config.toml
num_hidden_layers = 11
hidden_size = 128
n_experts = 4
experts_per_token = 1
d_expert = 304
d_shared_expert = 0
hidden_act = "squared_relu"
moe_layers = [0, 1, 2, 3, 4, 5, 6, 7, 8, 9, 10]
router_score = "softmax"
normalize_top_k = false
routed_scale = 2.0
balance_loss = 0.000143
balance_bias = true
router_cosine_scale = 14.0
init_std_router = 0.0214
lr_router = 0.000408
num_attention_heads = 3
num_key_value_heads = 3
head_dim = 32
vocab_size = 15395
norm = "rmsnorm"
norm_place = "pre"
norm_eps = 1e-06
positions = "rope"
rope_theta = 100000.0
rope_fraction = 1.0
qk_norm = true
attn_scale = 0.328
tie_word_embeddings = true
parallel_block = false
extras = ["capped logits"]
init = "uniform"
init_std_qkv = 0.0415
init_std_o = 0.00885
init_std_up = 0.0415
init_std_down = 0.00885
optimizer = "cautious_adamw"
learning_rate = 0.00214
beta1 = 0.9
beta2 = 0.95
weight_decay = 0.06
lr_head = 0.0128
warmup_steps = 528
schedule = "wsd"
decay_fraction = 1.0
decay_shape = "linear"
final_lr_fraction = 0.1
batch_tokens = 32768
max_seq_len = 512
doc_mask = true
train_tokens = 287000000
max_steps = 8759
dataset = "wikipedia_en"
Below are experts of layer 4 (counted from 0) of a mixture-of-experts language model. Rows are named router (the router's row for the expert), down (a neuron's output weights, with its number) and show model dimensions 0-127. Each number is 50 + 10 x the weight over its row's rms, rounded and kept within 0 to 99.
Before each expert's rows: "raises" lists some tokens whose logits its average output raises strongly, later layers aside. This comes from a sample of Wikipedia text that the model never trained on.

# expert 1
raises: "|", "-", "\n"
router:65 43 52 57 65 39 66 35 65 42 68 73 38 59 53 42 32 54 48 56 37 72 40 45 44 58 37 40 57 59 50 62 39 51 66 39 61 57 51 39 60 58 36 50 47 49 40 52 69 59 65 47 50 64 39 56 60 39 58 66 53 43 57 65 56 53 46 62 52 55 59 61 39 46 58 63 39 40 47 44 57 33 46 52 57 53 51 41 48 49 44 57 49 42 48 58 66 45 65 52 39 39 47 48 41 46 62 36 48 27 40 43 40 45 51 56 47 30 41 57 56 67 36 55 36 60 44 44
down0:60 46 81 58 73 59 55 49 65 55 38 34 52 47 47 47 56 55 35 52 50 34 61 54 46 57 58 61 42 70 62 59 45 48 34 30 49 39 47 44 64 53 39 47 57 35 51 50 51 50 43 43 61 57 49 55 70 64 63 63 53 57 48 41 34 55 42 65 57 53 47 57 66 33 74 46 45 36 52 58 58 60 58 36 39 46 48 57 49 41 41 49 52 49 49 43 53 42 53 67 42 60 46 41 71 56 47 40 44 49 39 59 55 61 39 60 51 45 40 65 50 60 33 47 64 53 50 35
down1:55 43 34 61 43 63 42 60 47 56 42 64 55 49 60 59 52 50 52 59 60 65 34 43 60 66 44 53 61 31 39 43 52 62 55 37 69 46 55 53 53 44 58 60 48 52 57 47 34 46 48 74 47 70 41 44 44 53 43 57 62 55 32 51 59 59 65 40 54 52 62 65 49 30 55 43 51 38 57 56 66 47 45 73 42 36 47 40 55 59 49 39 56 47 66 27 48 48 41 55 60 40 50 59 47 54 46 36 56 66 55 51 55 64 49 60 52 26 46 60 53 61 48 31 39 47 61 61
down2:58 35 56 49 48 59 44 53 54 57 59 46 55 40 36 51 64 58 70 46 49 46 57 37 58 38 51 58 63 48 46 60 50 42 56 34 49 37 50 61 53 41 31 35 51 49 42 55 40 57 41 45 44 62 62 33 49 47 46 58 40 52 42 44 51 65 31 61 39 59 64 41 43 49 36 38 47 51 39 48 48 52 25 27 53 42 46 43 46 51 57 36 46 42 38 65 67 56 61 68 63 45 49 44 46 58 69 46 62 45 47 46 42 46 67 39 57 50 24 66 37 64 61 56 29 56 50 58
down3:53 56 50 47 38 34 35 60 41 51 64 42 60 55 40 47 58 51 52 37 57 45 45 77 55 50 72 39 54 53 46 57 47 42 52 51 50 63 37 47 42 38 44 51 57 64 57 44 41 60 66 61 41 51 55 44 55 58 54 57 70 66 56 54 50 42 47 52 56 51 54 48 66 63 27 43 56 58 54 55 39 56 43 37 53 54 42 66 63 21 45 49 39 45 43 40 36 45 38 35 49 42 43 39 59 40 68 31 56 43 70 56 56 49 38 36 59 42 31 40 47 59 65 33 45 47 49 48
down4:46 44 48 53 38 64 56 56 34 49 51 45 58 61 31 38 56 38 27 29 50 56 52 50 52 51 54 51 38 69 56 38 54 55 37 49 30 37 52 35 35 61 64 71 56 33 59 45 49 46 59 61 44 42 36 46 38 54 41 64 41 59 37 28 43 51 31 52 53 40 55 57 39 56 41 52 49 63 41 48 57 47 34 55 44 35 61 42 65 29 43 51 55 53 38 59 42 50 44 53 54 61 49 55 42 30 37 43 43 46 54 67 46 48 57 52 46 57 50 62 48 39 61 32 47 55 52 62
down5:65 55 55 36 60 49 51 69 58 52 41 69 41 51 56 64 60 47 45 55 33 45 65 45 58 64 48 40 42 37 36 55 44 61 36 57 48 51 37 43 31 44 51 50 53 62 63 43 34 43 49 46 56 46 51 57 61 67 50 52 32 63 46 51 58 69 63 71 48 73 46 70 40 55 62 43 50 50 51 45 33 56 34 35 65 54 48 47 49 52 57 47 48 41 54 44 57 66 36 37 39 42 48 46 38 51 32 46 48 31 53 64 43 48 51 30 50 40 53 46 40 52 47 46 49 32 57 61
down6:54 47 53 47 61 41 61 46 56 64 47 47 48 50 55 53 69 41 38 60 49 32 39 61 52 35 55 41 43 46 33 36 74 58 60 50 59 34 43 59 53 41 56 57 46 45 51 42 28 43 44 37 50 65 53 45 41 48 51 57 52 49 49 56 53 60 64 36 34 67 25 40 71 53 45 53 35 56 48 49 45 42 44 51 46 52 56 49 52 46 48 48 70 53 39 51 48 42 33 76 50 58 34 66 41 39 58 41 76 34 46 40 39 49 56 41 36 48 47 59 41 36 51 54 46 65 46 50
down7:39 37 57 55 31 76 46 56 47 49 55 43 54 60 51 62 40 57 42 64 58 60 63 55 48 51 35 61 56 70 40 54 66 49 66 41 58 59 39 37 62 40 62 49 57 46 47 58 55 45 49 43 50 51 63 47 44 41 50 50 42 49 30 59 40 56 58 50 42 41 58 45 57 64 50 57 36 42 49 50 49 50 61 40 48 38 53 25 42 31 68 41 50 28 63 44 39 43 58 39 70 54 37 45 60 37 52 49 40 44 46 49 38 57 49 65 44 78 67 41 32 46 51 57 51 50 49 49
down8:48 60 46 37 62 44 45 58 41 33 53 49 56 63 34 19 63 56 56 33 48 54 46 52 44 42 42 71 48 45 62 41 50 53 47 56 29 48 44 60 48 61 60 68 48 34 54 46 50 45 64 49 55 62 41 55 56 32 45 57 48 49 60 47 71 39 60 42 54 50 42 48 38 53 61 40 40 39 50 38 62 64 42 61 48 68 57 53 58 45 36 56 49 48 64 37 41 50 43 43 47 44 43 39 56 62 46 66 32 41 48 48 59 54 38 50 57 52 27 40 44 46 63 73 33 37 47 46
down9:30 56 40 57 42 54 49 33 64 56 66 41 60 52 60 44 61 50 62 67 66 47 46 57 51 63 53 32 59 45 64 67 34 53 45 65 53 63 57 53 49 49 56 36 35 45 45 59 40 63 55 57 44 37 46 61 62 52 47 46 51 43 64 43 53 44 40 40 59 48 47 24 59 61 59 41 51 47 61 46 41 48 47 39 59 53 50 62 32 56 71 51 46 51 46 32 71 70 52 58 52 49 38 40 66 48 42 43 52 55 50 59 53 53 51 58 45 44 24 41 44 31 55 34 56 64 56 45
down10:57 37 46 51 53 78 45 56 43 68 57 48 47 42 37 57 40 57 50 63 29 49 57 44 54 59 42 51 50 70 44 48 53 43 58 43 43 63 58 59 53 49 33 69 46 39 62 40 64 59 50 42 48 51 49 49 52 65 52 39 41 55 27 61 47 54 67 62 43 56 57 42 55 42 46 57 61 46 53 35 56 51 58 48 52 48 64 28 56 44 75 53 59 56 50 66 40 44 56 37 35 33 61 49 46 33 65 54 38 61 50 37 46 50 55 65 56 57 63 47 40 61 64 56 54 51 48 29
down11:41 61 58 54 42 50 52 76 47 49 47 39 48 30 60 68 39 47 56 62 40 42 51 42 58 70 42 63 49 55 48 42 49 50 62 30 57 36 63 54 39 51 59 47 39 61 63 57 40 44 41 47 47 52 33 59 46 51 53 56 62 52 60 68 69 39 42 46 46 59 53 50 35 48 59 46 53 41 46 49 64 51 28 67 53 54 61 43 45 65 55 47 41 67 55 48 57 52 55 59 45 45 57 54 68 57 61 37 55 44 55 50 48 57 51 46 51 70 50 48 62 38 48 36 39 81 70 37
down12:58 48 39 37 60 44 54 54 51 40 47 62 40 44 44 58 39 46 64 55 39 73 55 45 50 40 37 37 42 59 46 63 35 48 60 39 55 59 33 55 59 50 40 44 36 43 55 48 51 49 35 45 48 47 56 47 48 56 54 39 37 46 38 59 39 50 50 44 45 53 34 51 37 53 45 61 50 53 52 39 57 66 22 43 59 65 58 42 54 48 81 67 40 54 52 53 53 59 44 60 42 37 35 48 46 14 51 56 39 60 50 71 52 40 57 48 65 41 65 49 56 41 61 55 60 43 48 50
down13:52 39 58 51 45 51 46 47 58 51 64 51 58 28 49 53 49 35 34 43 56 68 64 51 42 47 58 58 45 71 61 55 62 33 62 45 57 65 47 65 58 77 36 53 42 50 57 67 58 71 53 44 61 50 67 45 54 39 47 42 57 60 55 41 39 33 43 33 44 40 57 57 45 53 48 54 48 44 37 67 46 53 62 60 54 65 63 45 62 56 28 37 57 52 45 40 34 63 54 39 51 45 43 44 35 41 39 49 55 43 35 50 40 39 49 44 39 40 60 54 49 44 50 56 32 40 45 64
down14:58 46 54 51 66 49 50 48 49 40 33 50 44 47 42 57 56 55 53 64 38 57 67 57 42 48 48 35 54 56 43 56 52 72 42 35 50 42 45 74 63 61 45 67 60 49 43 62 39 55 57 51 72 51 49 44 59 54 46 37 52 21 45 67 47 43 66 53 62 51 67 55 53 54 38 48 49 40 28 41 47 61 47 58 47 62 69 40 49 54 41 56 27 49 50 66 41 43 55 60 53 61 45 57 55 31 78 50 47 62 51 54 58 57 35 54 53 46 54 63 43 66 49 53 49 62 39 47
down15:55 40 23 33 55 56 47 59 62 40 59 48 39 35 60 62 50 50 61 45 53 41 60 60 46 56 54 59 68 53 45 46 38 40 67 47 53 45 56 60 61 59 57 47 33 57 46 53 41 62 44 41 70 49 39 48 42 51 24 52 49 34 64 53 50 48 39 36 66 48 55 45 50 46 42 57 38 51 46 52 44 67 48 55 52 52 43 57 39 52 66 55 65 47 68 51 47 42 73 53 59 44 56 54 51 48 37 69 49 64 35 55 50 47 53 53 76 62 37 58 60 34 56 58 63 52 34 39
down16:50 50 54 50 48 40 46 46 43 38 65 40 32 47 50 48 57 62 45 42 39 57 55 51 60 58 47 53 53 46 50 56 57 68 44 71 43 59 42 58 53 73 59 43 58 54 47 39 54 58 57 48 36 39 29 31 36 60 41 51 51 42 53 57 66 61 36 54 79 59 48 64 68 43 53 63 45 44 47 39 42 40 36 52 61 53 54 56 46 58 53 34 69 30 43 50 65 39 63 28 37 38 66 37 49 55 50 58 56 45 52 51 57 56 63 46 60 55 45 58 40 28 51 42 37 49 42 45
down17:47 52 58 41 44 35 56 37 57 59 44 70 55 42 48 59 68 38 68 55 62 49 66 62 46 33 55 57 45 51 38 49 64 59 45 51 51 49 48 24 49 54 40 48 41 55 53 63 54 53 51 41 41 60 57 32 42 23 51 39 49 46 45 66 49 53 54 59 49 61 57 33 49 53 50 39 44 57 41 58 59 50 61 52 40 62 63 56 30 62 64 42 54 49 64 50 44 55 70 35 38 45 65 66 57 38 57 36 63 63 46 43 49 39 37 59 28 44 59 62 44 45 55 53 37 55 42 53
down18:59 42 70 35 44 73 53 36 60 46 63 45 61 45 41 51 60 41 53 44 65 44 42 45 44 45 71 43 40 60 36 55 43 54 50 53 62 61 45 54 42 38 53 54 48 53 45 59 45 39 55 49 70 60 44 57 49 51 55 64 47 51 32 44 50 43 56 36 31 57 41 66 57 40 50 53 64 42 44 50 55 54 59 56 50 58 37 50 53 64 48 55 62 50 59 62 27 56 57 59 49 46 43 49 37 53 57 64 33 79 62 55 38 65 57 49 39 45 54 63 47 45 70 62 44 35 72 60
down19:45 41 60 60 62 46 50 43 55 54 59 52 43 31 57 57 34 42 58 60 50 53 43 57 47 50 48 60 37 40 52 49 52 47 52 55 31 49 48 49 42 46 46 42 50 45 29 62 56 51 64 39 59 57 50 50 65 61 43 35 17 50 61 47 54 53 61 50 48 49 40 45 40 67 37 46 34 49 44 74 38 59 49 41 43 59 65 55 64 58 48 50 69 62 43 57 58 53 62 66 59 52 31 54 56 48 51 57 53 38 57 57 45 49 56 27 58 30 44 55 66 60 33 69 64 47 53 65
down20:48 68 52 35 58 35 59 62 44 46 43 30 51 38 54 47 50 50 45 48 61 54 54 48 38 57 49 60 59 72 48 52 34 56 48 38 67 32 51 53 53 64 39 71 41 40 53 39 38 61 53 59 32 52 42 44 49 50 59 42 59 38 39 59 60 50 54 50 44 48 39 58 49 49 54 43 39 45 76 61 43 43 48 42 49 51 58 33 61 55 38 49 52 49 57 54 61 48 59 38 68 45 50 30 64 33 45 46 36 50 41 31 52 52 54 51 34 54 39 73 52 52 46 52 33 48 78 52
down21:49 41 59 50 48 53 28 56 55 58 55 37 62 52 68 46 51 39 53 62 54 38 54 58 50 49 39 53 49 42 51 51 51 51 45 49 49 37 40 53 47 49 65 33 58 44 39 47 40 57 83 38 33 39 55 53 47 64 47 56 52 32 54 53 74 33 66 49 45 41 31 50 55 46 39 47 76 39 48 35 57 34 56 51 50 75 49 46 57 52 45 33 57 31 63 43 39 42 53 60 65 58 56 53 43 39 42 59 50 47 48 53 51 37 46 54 51 49 47 47 71 28 45 37 54 54 56 45
down22:52 46 37 46 55 54 59 54 50 45 49 69 47 35 35 46 39 42 55 52 42 44 39 43 47 42 56 37 40 55 57 62 59 70 45 39 52 37 54 55 41 54 51 57 51 58 43 51 34 45 34 50 25 65 49 48 47 49 67 58 48 35 56 65 41 47 52 43 50 43 43 49 43 66 56 41 75 31 47 52 41 39 46 35 61 44 55 55 53 46 69 29 43 57 42 44 63 42 50 53 66 65 59 60 53 43 45 42 44 44 43 31 73 45 42 54 70 52 26 56 57 64 55 47 67 44 56 43
down23:61 50 44 69 61 25 66 49 58 55 54 48 36 38 47 57 54 58 49 47 29 44 42 55 47 47 47 59 59 53 56 47 75 55 45 43 62 57 51 51 73 51 57 63 47 58 47 47 53 56 51 71 56 56 66 47 45 45 26 39 59 50 54 50 74 54 48 52 41 43 62 61 46 54 33 47 40 62 47 44 57 48 44 40 43 55 61 44 56 58 40 37 54 59 61 44 51 51 63 37 66 33 58 64 69 35 51 34 67 62 48 27 58 52 45 47 45 40 51 63 40 49 45 59 44 61 60 45
down24:51 29 55 62 45 40 46 42 39 46 42 43 39 47 52 46 42 67 67 70 47 39 45 40 67 43 58 60 45 43 62 56 59 64 47 26 53 36 51 50 50 52 56 62 54 46 43 46 58 41 46 57 63 65 52 54 40 52 43 44 53 60 52 45 39 56 54 41 62 48 58 59 62 43 49 36 46 35 43 52 59 50 43 43 63 50 75 47 45 41 41 50 43 73 51 47 31 63 44 50 60 65 27 67 80 37 45 51 47 59 53 49 48 36 57 54 42 35 43 59 45 59 34 66 51 48 52 51
down25:49 53 54 41 52 53 57 66 53 35 56 66 63 50 47 60 50 70 66 40 60 47 44 48 61 40 49 50 36 46 43 49 51 28 57 55 48 41 31 54 67 57 42 66 47 66 62 63 73 55 28 44 51 51 53 48 56 59 48 46 50 57 55 40 64 60 37 51 49 66 65 44 61 42 51 52 48 58 41 48 46 57 23 53 45 69 48 62 23 50 60 55 37 41 50 59 40 60 60 54 25 47 43 60 44 37 41 53 32 56 60 57 52 42 55 44 52 44 50 37 46 67 52 57 42 43 54 56
down26:40 64 53 67 55 45 49 66 34 47 51 58 53 56 21 38 51 50 64 37 60 40 54 46 42 54 56 44 53 45 42 62 48 61 39 49 61 74 73 54 43 72 51 46 55 50 57 50 46 35 45 52 49 45 66 52 32 63 38 75 49 66 54 38 33 40 47 48 41 52 59 47 58 49 62 44 55 48 42 48 38 52 59 34 49 50 60 53 53 58 56 58 44 46 53 54 45 70 45 61 50 49 59 59 46 43 49 62 40 51 59 61 50 54 49 66 67 74 39 61 44 70 53 35 61 58 51 50
down27:50 46 46 49 46 47 31 59 38 44 44 35 48 56 48 48 62 36 67 53 35 50 58 36 41 32 45 37 47 65 48 41 39 75 37 46 47 33 47 58 33 44 50 65 66 35 61 48 51 40 52 57 44 60 56 56 54 65 63 59 55 54 50 73 40 31 26 77 51 51 45 64 45 42 56 54 44 51 59 40 52 57 53 58 44 52 33 64 65 61 41 40 65 44 36 53 51 60 46 38 70 43 43 53 49 53 64 44 47 45 59 46 59 55 56 53 58 38 53 48 51 44 64 43 47 39 57 47
down28:33 55 53 58 43 41 38 46 48 36 30 34 46 51 49 18 41 47 45 37 44 50 35 60 54 48 60 48 52 71 56 64 35 43 49 43 45 47 37 53 32 45 57 51 38 44 33 56 50 57 69 58 46 32 69 44 58 56 48 71 42 53 45 48 30 46 50 43 54 49 47 65 46 43 56 55 59 31 48 55 50 40 57 47 54 50 61 49 42 55 33 47 26 58 62 56 35 51 60 37 67 49 43 40 28 58 58 41 51 44 48 56 54 53 45 57 60 50 48 59 54 60 39 48 65 45 45 61
down29:48 39 64 48 55 49 47 77 34 52 49 68 40 46 50 39 47 44 63 46 38 38 56 50 45 55 35 49 46 56 44 53 40 56 56 21 52 51 54 55 32 59 36 62 46 27 34 45 57 46 45 47 72 43 59 43 54 61 59 38 45 28 39 51 44 46 51 51 53 39 62 45 53 58 65 52 47 50 49 30 52 36 37 70 30 41 60 34 45 47 43 52 60 41 65 50 48 57 39 37 51 39 51 52 62 41 51 51 63 44 42 42 48 52 55 51 49 45 45 64 61 50 69 59 50 64 37 38
down30:49 64 42 53 50 52 58 38 61 58 51 38 49 62 39 29 66 42 67 64 36 57 67 48 46 48 71 45 68 36 42 54 58 63 44 64 61 57 47 48 43 44 26 65 57 67 42 44 49 38 34 39 59 56 63 56 29 36 54 52 53 39 47 43 51 53 40 52 52 55 54 63 45 44 48 54 63 64 59 58 57 61 58 58 41 56 55 37 44 59 49 62 67 53 59 42 58 44 54 39 50 53 38 53 47 56 42 50 44 49 34 36 40 44 34 31 39 48 45 43 51 57 62 38 33 42 42 63
down31:58 46 56 43 43 53 60 49 44 49 43 65 55 55 53 58 64 57 52 44 58 52 38 50 48 38 52 57 32 44 39 32 42 52 40 65 19 47 57 30 52 44 45 57 51 54 55 56 47 68 52 40 30 57 37 42 56 50 51 48 68 62 31 50 52 54 44 35 76 56 52 55 47 50 60 37 37 45 35 57 64 42 56 48 29 48 47 64 46 44 58 47 47 63 66 57 38 44 58 56 50 62 68 66 52 51 49 42 52 55 40 47 44 41 59 53 55 39 55 43 70 59 35 46 59 40 72 35
down32:48 44 43 58 49 56 47 60 46 57 20 48 45 56 42 63 39 51 49 66 37 57 58 36 53 65 51 67 46 73 39 39 28 46 64 39 46 40 40 62 54 59 56 56 51 36 50 54 56 64 54 30 55 40 56 54 51 42 52 36 43 35 57 45 71 51 38 61 41 47 41 43 52 59 59 54 49 44 64 37 76 50 48 53 58 57 39 59 55 41 59 47 61 45 51 33 35 38 66 72 52 46 52 54 65 53 58 47 53 53 68 52 53 49 61 65 54 49 52 59 62 41 40 58 44 56 57 40
down33:36 59 54 48 39 71 56 50 50 41 53 45 48 45 43 37 54 32 67 48 39 56 64 43 58 33 56 47 41 52 30 46 53 45 51 35 44 30 52 34 32 52 58 56 56 72 39 48 37 44 51 36 45 52 29 48 41 27 50 37 33 47 43 56 36 55 55 50 48 58 46 47 55 47 69 56 43 40 46 49 48 50 52 33 52 50 73 62 45 34 60 44 45 56 42 54 70 38 39 64 52 37 41 61 45 42 35 45 33 41 51 65 57 48 49 32 46 52 53 47 43 52 60 35 61 52 59 53
down34:36 52 49 63 42 50 33 51 39 56 48 45 52 50 45 61 66 51 64 55 45 45 48 49 49 45 43 47 37 55 47 37 61 77 53 45 54 45 39 51 46 46 46 70 60 53 71 62 59 41 40 41 47 43 56 71 45 37 47 45 60 62 36 39 44 53 50 44 52 27 66 36 61 52 45 35 56 49 52 47 55 58 45 35 62 46 22 74 48 47 65 53 61 48 35 58 49 36 56 65 64 51 71 57 49 46 60 40 52 34 41 57 50 54 42 51 57 26 44 51 58 50 58 48 35 46 63 51
down35:53 59 47 60 67 68 57 63 36 58 44 45 51 41 52 46 54 51 49 59 54 48 42 41 41 53 48 49 48 81 37 50 28 24 58 31 32 47 59 49 64 67 45 44 52 45 48 49 58 37 48 53 47 62 48 41 44 55 42 57 51 56 62 52 44 54 59 38 62 49 54 59 30 55 64 28 48 52 49 39 43 37 47 34 52 42 55 30 57 52 56 69 48 38 64 56 49 50 60 76 63 53 51 45 49 43 42 53 55 56 50 54 74 59 53 75 54 44 52 50 48 45 39 59 55 44 48 40
down36:28 56 50 41 75 49 53 53 47 42 63 40 55 65 53 41 42 45 59 32 52 64 52 53 56 61 69 40 72 42 53 46 36 62 48 49 57 61 34 36 59 56 43 46 59 48 41 39 35 52 40 38 51 54 44 42 49 54 44 41 47 73 68 71 61 40 55 42 48 45 45 46 57 47 61 57 54 57 42 55 40 63 43 25 63 55 62 59 47 63 46 41 41 59 48 53 56 35 42 62 52 39 43 51 45 56 57 60 48 56 44 53 54 58 58 28 63 43 42 46 25 43 50 49 63 61 41 49
down37:54 62 66 59 65 44 52 58 55 58 33 57 46 38 69 43 50 46 44 63 37 64 32 48 55 50 47 61 60 51 68 35 43 51 39 40 55 49 22 52 34 51 59 50 29 53 46 48 50 52 50 46 64 59 64 53 30 43 49 44 45 50 56 32 48 51 30 49 54 60 26 42 51 36 45 54 54 47 50 49 54 52 73 57 44 48 55 56 39 40 57 52 57 58 45 53 55 45 57 72 56 47 24 30 45 53 32 41 50 59 48 40 54 51 34 60 59 52 52 53 40 38 46 56 50 68 53 45
down38:44 60 52 46 48 51 54 44 53 51 44 66 45 60 32 51 58 49 44 50 47 46 50 47 47 59 60 62 47 51 57 46 57 52 57 23 53 44 55 55 49 52 46 65 57 39 39 48 53 47 47 44 46 55 25 62 48 52 57 46 45 24 60 55 59 53 47 48 43 54 54 52 52 44 41 38 38 39 22 45 65 50 43 59 43 44 64 57 45 50 40 58 53 51 47 45 50 70 56 73 41 39 43 52 49 50 37 65 25 58 59 65 62 39 61 48 54 69 25 59 41 40 25 67 52 50 36 40
down39:62 56 55 56 42 48 43 77 55 43 37 54 62 50 68 55 45 45 58 58 55 47 34 60 51 40 42 38 60 51 56 54 39 58 52 45 60 43 60 62 40 67 61 36 51 34 66 44 47 50 38 46 61 30 47 42 45 59 55 39 35 34 45 62 58 56 55 42 53 58 62 46 53 57 44 54 40 49 42 35 40 53 38 64 34 56 40 66 58 44 80 68 40 34 50 63 39 47 37 62 68 53 56 47 48 42 39 37 45 55 56 50 67 49 55 53 40 43 42 53 46 40 69 43 39 56 43 53
down40:58 35 37 41 55 61 50 61 56 45 38 42 36 41 48 69 50 55 41 52 59 62 54 39 42 43 55 49 40 25 55 50 54 52 66 34 65 43 33 59 41 60 62 47 73 50 42 54 60 37 50 55 61 55 42 49 44 56 35 40 46 42 76 43 64 65 42 30 48 49 56 64 49 37 35 56 60 39 56 54 35 53 34 48 45 47 61 50 53 46 45 60 54 60 62 40 68 49 40 59 57 51 32 47 51 53 42 55 46 61 34 59 46 65 53 56 55 39 54 61 40 44 46 50 78 57 49 47
down41:50 50 42 42 47 58 63 51 32 46 42 53 48 53 70 65 51 63 44 33 44 43 67 54 56 65 60 50 46 41 27 40 59 62 51 41 46 47 62 50 39 66 46 66 51 50 60 57 48 61 48 45 45 49 44 69 42 37 46 53 30 50 62 48 72 60 42 40 55 50 41 53 33 61 44 45 44 50 47 37 45 46 55 47 40 35 50 55 57 48 68 65 39 49 38 65 53 59 43 69 45 45 46 54 46 39 49 62 16 62 36 52 50 42 54 38 54 39 58 63 68 48 53 51 52 55 60 36
down42:58 50 39 43 29 62 31 58 44 49 26 37 37 52 52 25 45 44 64 51 64 62 63 59 34 30 44 50 51 50 54 35 44 60 52 40 68 70 53 42 34 53 53 42 56 41 46 66 55 56 53 52 55 46 54 44 64 56 46 46 42 50 60 44 51 51 52 60 51 51 65 48 53 49 49 57 79 59 52 54 60 40 31 54 42 47 66 50 40 43 30 54 25 43 49 59 57 49 43 34 57 46 53 49 61 46 55 47 54 47 59 42 60 75 60 51 44 40 55 58 55 37 45 54 37 46 41 53
down43:44 48 53 60 55 37 64 48 58 46 50 27 62 50 55 72 59 42 68 57 51 58 39 40 40 50 65 51 58 43 52 44 55 55 45 43 58 48 28 44 58 47 63 41 44 55 51 60 62 48 41 63 54 50 37 60 47 47 50 44 50 53 71 45 56 46 38 27 38 36 40 51 50 42 55 57 58 60 37 45 62 64 38 48 34 42 57 65 29 37 54 61 42 54 58 61 25 52 59 63 48 52 55 58 60 43 49 47 50 46 49 66 57 40 36 36 38 43 45 74 43 40 58 40 61 36 39 43
down44:38 46 37 48 43 58 46 44 34 43 56 44 49 66 48 41 49 42 54 59 44 56 59 34 47 43 64 37 61 57 45 53 44 41 55 40 39 39 51 70 43 59 49 73 32 59 70 58 50 40 44 52 62 34 49 56 39 54 60 42 42 47 67 46 37 47 46 48 74 70 35 54 46 54 48 57 25 79 39 42 46 49 49 34 50 60 62 48 43 43 61 47 37 55 49 46 55 54 60 39 51 56 41 57 47 46 49 45 37 71 57 59 61 44 49 40 39 49 43 42 46 55 40 53 66 41 67 50
down45:48 55 50 50 50 33 58 49 47 61 66 39 57 35 50 51 54 55 48 40 70 63 38 61 53 61 46 36 47 45 58 45 64 53 48 56 34 39 37 41 41 47 45 48 43 36 31 61 58 77 69 62 41 43 35 51 52 62 46 57 49 38 55 36 61 34 55 34 57 55 35 46 64 46 65 36 42 37 59 59 48 51 59 60 41 64 59 51 43 52 35 58 34 38 57 47 46 43 51 61 50 39 52 54 39 43 48 47 60 63 52 52 47 35 38 46 39 47 28 59 53 46 56 48 31 69 40 61
down46:57 32 49 48 48 45 62 42 35 43 63 63 47 33 53 58 64 48 55 49 44 42 33 45 58 44 42 42 60 70 43 44 51 67 50 57 50 41 57 57 47 63 53 60 49 39 57 50 70 69 47 36 33 49 40 49 51 44 41 34 57 28 52 53 45 48 57 62 51 55 51 54 45 66 32 34 39 57 58 39 42 52 47 61 46 49 39 42 56 50 56 34 54 38 42 65 48 46 45 36 41 60 55 69 59 32 50 41 33 73 39 48 58 40 61 48 45 65 31 53 46 40 53 33 44 57 41 55
down47:48 25 47 35 46 46 47 40 37 53 59 60 50 57 41 56 31 45 47 58 60 56 29 59 55 71 53 55 55 31 72 59 45 64 46 41 49 40 48 45 44 54 41 39 66 57 47 41 49 43 48 56 23 40 51 44 47 56 38 41 56 51 57 32 58 50 34 54 50 48 31 52 43 47 38 43 62 51 50 71 54 67 45 48 46 53 45 36 37 43 68 50 55 46 53 48 64 51 57 53 58 59 46 31 57 47 61 47 58 62 45 37 32 60 39 52 51 36 34 65 51 30 57 47 45 58 52 43
down48:62 35 55 47 42 64 50 53 44 36 62 43 55 42 39 57 42 50 53 52 67 53 49 59 67 50 50 62 45 67 47 47 35 36 57 51 58 53 60 54 40 59 56 50 54 38 48 53 42 56 64 56 64 23 31 66 44 57 45 54 62 33 46 46 51 60 54 65 39 39 41 54 54 52 63 35 50 42 57 45 46 45 42 46 50 55 52 57 50 73 58 50 60 48 44 36 53 45 47 48 36 38 66 44 71 33 81 61 44 30 53 38 47 52 36 50 43 72 40 49 60 33 43 56 54 45 54 50
down49:52 46 71 40 39 54 56 56 62 53 50 56 58 41 60 32 56 59 54 53 55 28 66 42 40 32 64 50 54 43 51 62 55 41 35 54 60 38 45 59 42 45 47 75 57 47 43 46 42 58 61 42 16 46 44 39 48 43 40 64 42 41 44 60 58 43 51 53 46 62 47 68 36 55 45 63 45 61 49 55 60 56 61 60 46 24 63 52 48 56 42 66 53 60 61 56 52 46 51 48 39 52 41 58 46 37 52 47 44 61 47 54 55 44 60 43 41 41 39 44 59 21 63 58 34 56 47 54
down50:47 58 38 40 52 40 42 30 43 58 47 47 48 41 52 46 40 41 46 42 59 37 60 54 41 52 70 48 45 47 47 51 47 58 63 55 42 45 61 60 39 39 47 56 52 44 46 46 39 56 51 39 31 57 47 54 73 28 38 62 40 50 35 52 51 52 39 52 39 60 32 45 32 45 37 53 44 47 40 68 45 48 65 48 66 56 52 64 53 48 27 39 53 39 41 77 53 51 58 40 72 60 43 42 51 69 59 47 55 59 53 56 43 54 47 38 23 36 55 51 49 41 64 60 43 55 60 45
down51:53 39 31 67 60 54 51 57 65 62 47 41 52 38 58 42 40 42 63 50 40 64 55 33 56 55 56 56 26 53 47 51 46 47 59 57 51 26 64 34 57 56 47 56 47 60 72 48 46 54 48 41 35 52 50 47 48 59 46 69 46 39 47 50 54 55 58 53 31 57 55 40 51 60 54 52 59 58 53 63 44 42 44 48 59 52 75 47 46 59 59 53 59 47 47 35 61 30 40 65 45 35 44 44 53 35 52 57 28 65 38 44 51 46 57 54 42 65 54 66 55 73 55 59 54 62 66 55
down52:41 43 27 50 59 49 49 67 50 34 47 51 44 32 58 41 47 57 57 57 25 51 49 29 48 39 47 41 50 58 48 66 54 44 59 20 34 30 49 58 59 48 44 55 41 54 61 54 68 52 40 61 70 68 56 35 48 54 51 36 55 43 50 59 54 50 49 47 55 54 41 55 39 37 33 53 54 50 43 56 45 55 30 72 42 55 56 46 42 48 53 52 60 59 56 51 34 61 49 50 54 40 48 54 63 42 34 64 48 42 44 56 52 68 52 43 56 50 61 70 40 59 45 59 66 39 46 49